Weights of a small mixture-of-experts language model, trained from scratch on English Wikipedia: 10 layers, width 192.
Below are experts of layer 6 (counted from 0) of a mixture-of-experts language model. Rows are named gate (a neuron's input weights, with its number), up (a neuron's input weights, with its number) and show model dimensions 0-191. Each number is 128 + 32 x the weight over its row's rms, rounded and kept within 0 to 255. Numbers have three digits each.
Before each expert's rows: "gets" lists some tokens that make up at least twice as much of what it gets as of all text. This comes from a sample of Wikipedia text that the model never trained on. Tokens count by the router's weight.

# expert 116
gets: "a", "i", "o", "y", "as", "s"
gate0:063127076168172117131102120162097169135103112044150132116124100134163171080135144112179109078136132085112097093046156115052081118206049085059153166137135123081144178160144167134130052145128089115102153096123197139149120094129120141176148159125148139096146118126169089083096133090150125152147148087111099183158141129122138147087105122151104089115114109127156106134120140117102125165136170119143126127123154154141135169118132110152133132094148203131146157108171146170170162135124113105160114104075151141124129199165175120114133106170163148130196153156109143078145121069123117033
up0:144118073184087170059133102108109167076066077164111153107092100120070135124116139169137176063194078215145107131104141091109108148121093111090106185103170137114141121154054110117152069209143131089142140107120173143139155197117154128137126149155102145119129127100102121154181121150088127113168162153163134104189125121149140145086124153124087106107175132075083132185119128142173135164128119149118157108082148119053121149134144187074127174105148115133097134143133096199124089106093109082122069102141106162135125139142135133127118123147067158132146129142213132126156092114148144172

# expert 103
gets: " |", ";", ")", "),", " -", " he"
gate0:047141185135134110108143185108139156103101114135093151100133137118063127144145119152210138070150056105065150149143106088119170147111105107096131100109133129136133162123140102149139134128081111112076057104133140104093132165158121147180169113156120129120131219118096171095138136204161100132127169123139072128163113119120142151115127100079114073141145175136154170078176106176084135121179167107095207164141148164124165124100151140121113116161081141108128154130106170124088209131157081091153127139035180162093132146157139143136123096106135123111039113122138096172127148114086120125
up0:142125172175065105142066132135157115061048152154124170131142143193136108107172130165143153159204075114124136103118137107101173150142128165136174127179116109140089094107135127121079083143080118156125131168116172150167147116156148120138159078103044149090112109143132111141122187170134125125102043125167067059140162090136181136132157082090131120137107109158102220079160077138185161144131150071151134131148166097103150099148153127115155131121133118136179127055102140053085130104147123131122130156103175082155148121127080146104099116136117090112129157122184088139156137127128156097

# expert 76
gets: "\n", "==", "===", "-", " ==", " ==="
gate0:173108161132127093093115166141131154213114074127103128091095133142121101153146125142109186095125173154119119152121163137127143093113162121120067139072135168160159092130078192173156097140089152162103132124136200093106203092149133162120165172113126126121137147111125135087090083115173117154042120151124154161103172140083201140073110054140128141141098153138087162086122113152084015113154128114116145125140157120089102206119119148139115131143117130123164090185126128107128092130068116177130157075107142123133188136094172127131154125129072124140090197089129172111128085114105107154
up0:102107134086131139128163118158141163074071247118099147093161134198141195109141067092130102111105128117103152110133121100107146182195173152103107126143119114108090157146121130091123159127093130191143124130073113145078131142152150114096100089128121083075123105085157127164160173102131129128149190120170120116114157066066153087136095154104113119146119072111131125126139151055105156092082180195130183085165115111181138114078106108094133114179183142121106137152094110154163124154157115083168155147108090175119154092156087096151104164082097200179133134138136156117106128143156140149

# expert 124
gets: "\n", " into", "\n ", " Mac", "′", "i-"
gate0:141117109131151127161120121077153117101129132133142140108192187090116171056095163056113119110111126115141139104091207112109148108108184140034129137194210166069158101101103101150161108141185162137129102132190092087086165115131135154126157129137151167110151049078120080131149101124157148143099161143107141135220104142133125110121098125119115135112121147144096143146097124070074089148163048085117137103116153141068129157164099116108138133133142139128136147145163099162122137128135079068099155170113146159118169153156122134125167153179118103120160108128161169087125142069200126070
up0:129100092151124149115116133145099103108122165117169147092124127184116151179147072164128110125158128138120108153106091141111107154129104151172126138092060100165097154170103162170124124118105150101081142141096115138185087141130114096135076023143096037116149163194145148130145151092108110122167075133132135116072147129136106116163069144098143149153152173111114178085149093139158221116130153108121129145146072175165110125146159171159127153086166088162141182129114096077123177116093127117174112131110104118080141100154083141127108100126133066158115208101114166187135145097046160190

# expert 70
gets: " |", "\"", " ", " –", "|", ")"
gate0:163112098116079153134151159066132059188149121145161118143130194100131121135134133131131130136159119105069100146148075149168093156113162123184115101152156125131175097135090144166115140108111113164109156112089144067108152130100103167132109101173215069117195152118153090126056106096139142163086123142116119133068134172058133185059063115103103123178159160096121088119144074108145165169141105088144132108132148127137121136154141153095084157080108151133108066054093144189160150177112147116125086172157129098078128148082149135130103082196148145138131102161156157157189138134140149131
up0:172157137177126148112168139131133151152117127120131124200156130134133127127104088086152170099144120121134109075065148158104029143142154140119086124133084093096087148115141127119131160081122124118160141138105104200191093099144132122115118172096126123157100167116113102139104231123149166111160105119186118064161153106218135088149144107143185165133115150111077166094146175191095093047137120148129172116134113111082099120162136118091147131088108133165159125096117154115066069149118227099142146053108134101127134170083124133129130124098158167079095122148137120081145136176137101109

# expert 93
gets: " |", "\"", "i", "ic", "us", "os"
gate0:151082159120168100121148153149149160071132171076200136107185115102106106085144086071169124147126125153095159142157099065058124088183121104116188084060097154111135117134117126093124118145137172060129110133091123154147158135152196131177121135117106137116148199112082067131126117105145162175112183155157133080132154053086138159153106151145117160157155114104108139126116147153132081117120137107171150129110188130083150094103104061132173088111119164092134120094106132151179093107082152080152177078166113098145135098141186148134097132147172170148117132185152133141165099147129050107
up0:156116174130147130092164147145180096124155108158103184199137080118137091173192168129058113086100143095146113114130202144209145178142142135102079135108080175143112139139100095179090159115074058132137137151154123116150077071133096125092126145170098123132108105140171166084089113062085111142163130159088114130155117109113114105171138103139151095173168129099120155111192108130114132132140133150098099121046105132142084177158133075105172154114094143163126145133143138107099113151149153126116138179180109098082120156186104127123174099079151077093116132100094136073196134164103103181

# expert 109
gets: "an", "ar", "i", "in", "y", "al"
gate0:168132131178112097128163176150221089147129088146144124122174086180114108191102122077103168092096080169062094157105153142102111073107117123155125094102108132126114090102099091113184113191162109152115129121118173125084183109078118143139128136113183114072148139118125112082138128143180133167126170123100085078136138079094097164084140040112107106134156118157121132163203167124124127143122092086181109127145138145123166093111048153159108135121095153113076156113179124128115081189166100116161096102163128140114141090122179174095108091149125102166142149130165117174186157127144135178
up0:114110174105103162161161137128087075149150118090126080167226154141160124129173169174079137180126152112143130149170132144166159156087131179166109119158076114177136124141187151083194157120162140099119127163150122092147144116157134131143122074147129126132111157112111117180071066114140091116117145105120134095138093151075117128098157181104102091124096110146113175145133188177164082130133133109142146130137124095132075098083093131147108092147124069167111129107097107165139110105093052091116095212127158123113071120151085141105108172077082116156118139128135148158146153108012109188

# expert 83
gets: ")", "ing", "\"", "ed", "s", "ate"
gate0:142170091145149147136198169118137104133117103127129088128163145073200141139140119207079131118081103150142127144130128107146110105104136174137115166147079141110099112068121116110106117146156131080101118122173084128156135097094146163144137133145159119209175069120164172115086162122094087197194131151104050136069126125146148092088133114205188055123130104108156116120098178132137086143114099146204076099127008153135111125087112119147136128119067157114148110140153169143137151117104135160107139153079127106110148129134125147069131078126132136134202147152123184097119100125150144126
up0:200185127147150054102157156104100146090105061093136124101133188149185120117117104092160104124122088157172161086076153079198105114109134112153122138085098160074140139145119190132147116107103154161135133131143147134152102122169121114093123171104056158097114086152141157080194120142115126111143155061107082123069142117139132158085084155170162052166123142175118136139144118135095054134104160151094137115141102124108115120102145160104160111083125174130202180174122135152125185058102115168132119195151083158098110072137127151111135133176176111110148116105118157114120167179114097133

# expert 85
gets: " |", "|", "-", ":", ";", "="
gate0:076122165138088127123103153132157144152202084127141120083177171137105081174088110091169149088068132055096070101102115139102062139143088041117143160127148160095133114154169075108144098169123124144044179127119105049090113157123157157194068157110184090077127157089146091104090118126130143159118110138085130129111131152128120119157085153122122099154123096148114108103154109128083156120171105154149155132129094108118111107137155100169107130144187185133180148139160150169175113119203100153137158109132168152103221128128145174124107130118144093143125132110125144189182144108151145105
up0:170128163145147144051116107129159095129135134164119148175127155124130139091155127068151096129089169134133162144167170136079123128142142123141129183131122133120062089067126193089140175147122143104184110116084120080122132106112101099139145106096129100122154103159179119101095114108144116154132073187122131125114104104171127121172155087145109100097098140064177157125202111097044123114203111108111138089172118161138154120110090125112134194125166127181148137111132145153095156178141119193091153076066099147194160092097182112113065143109120088171149127147135184166115052119078159091

# expert 75
gets: "\n", "\n ", "===", " ==", "==", "===="
gate0:088109088031102163112215125131100124129131169163121162127166103082113140096126101101151124094164111145077134112083064059090155130136150068164086132149176141103180114100131101128123090121133132094128127125152143123090141157142123126144141117159159125089110139126178145093140073140104194127089150133118139202145186163088156208102132150050122088105122172134117097094125136174118132109149175050176162124146151197091117132156076095133127108151133088131121155134127151157154170105116133081174106102143147164114167156134132121140158156114102096097111091143155103149188195144158044111
up0:160160061161145098138116115091167137125117094091155084087125132135221158120141197135138119112125190128133129126128128185121106165124152130100136090131091147153092116174097156154157124142125136086128132119139141149180086142145125140118128144076101113152110213133143163179070125100141070141123063143143092125066101169168150074062133126126163135106162082130140156112113114094169095158181085117101113128105102114104140094132157110080131178126125179158136073133157102171168084134119042155158179156134069044139114128126105161133087098122165128128125096136143189187121071111111209130

# expert 46
gets: "in", "il", "on", "it", "or", "am"
gate0:140130095127119088108136134160116157141159125071112164133190113137154160107104104138135072171147200109184191143109109157174095118165181123217117158089104121167132152078103139115109147183121151134135139157154163069126096217138166096114142102125095138160121119131126135104099103122145140141175070182126124094059113115119149111161130125160130183123076196107083110076066130132074111120104166105162138083092119130156127134072175156144170146118112084146151115112091196173108104082120091068103140121105120128173123115100151072139148140173110192078097131081145123095118125179096083125
up0:061154187120168081203105177035097143111063168119091092160109082121136180142092152112150133125107141090138128152105125053078132083153166138098128132159163157126125046145095148131126134101199134142160137144125094151157106071140128146085160121075121107168116120143120165140118062128078098129176170134108127176163105101119133088134128133125096121122152129114137190138190117133159110130163089118082103161101118196124062125109192144135159147137144145142158086131143128141144151098141148148105088132112124153072192046137154117167128162125084163125188151133147153079127160089117085124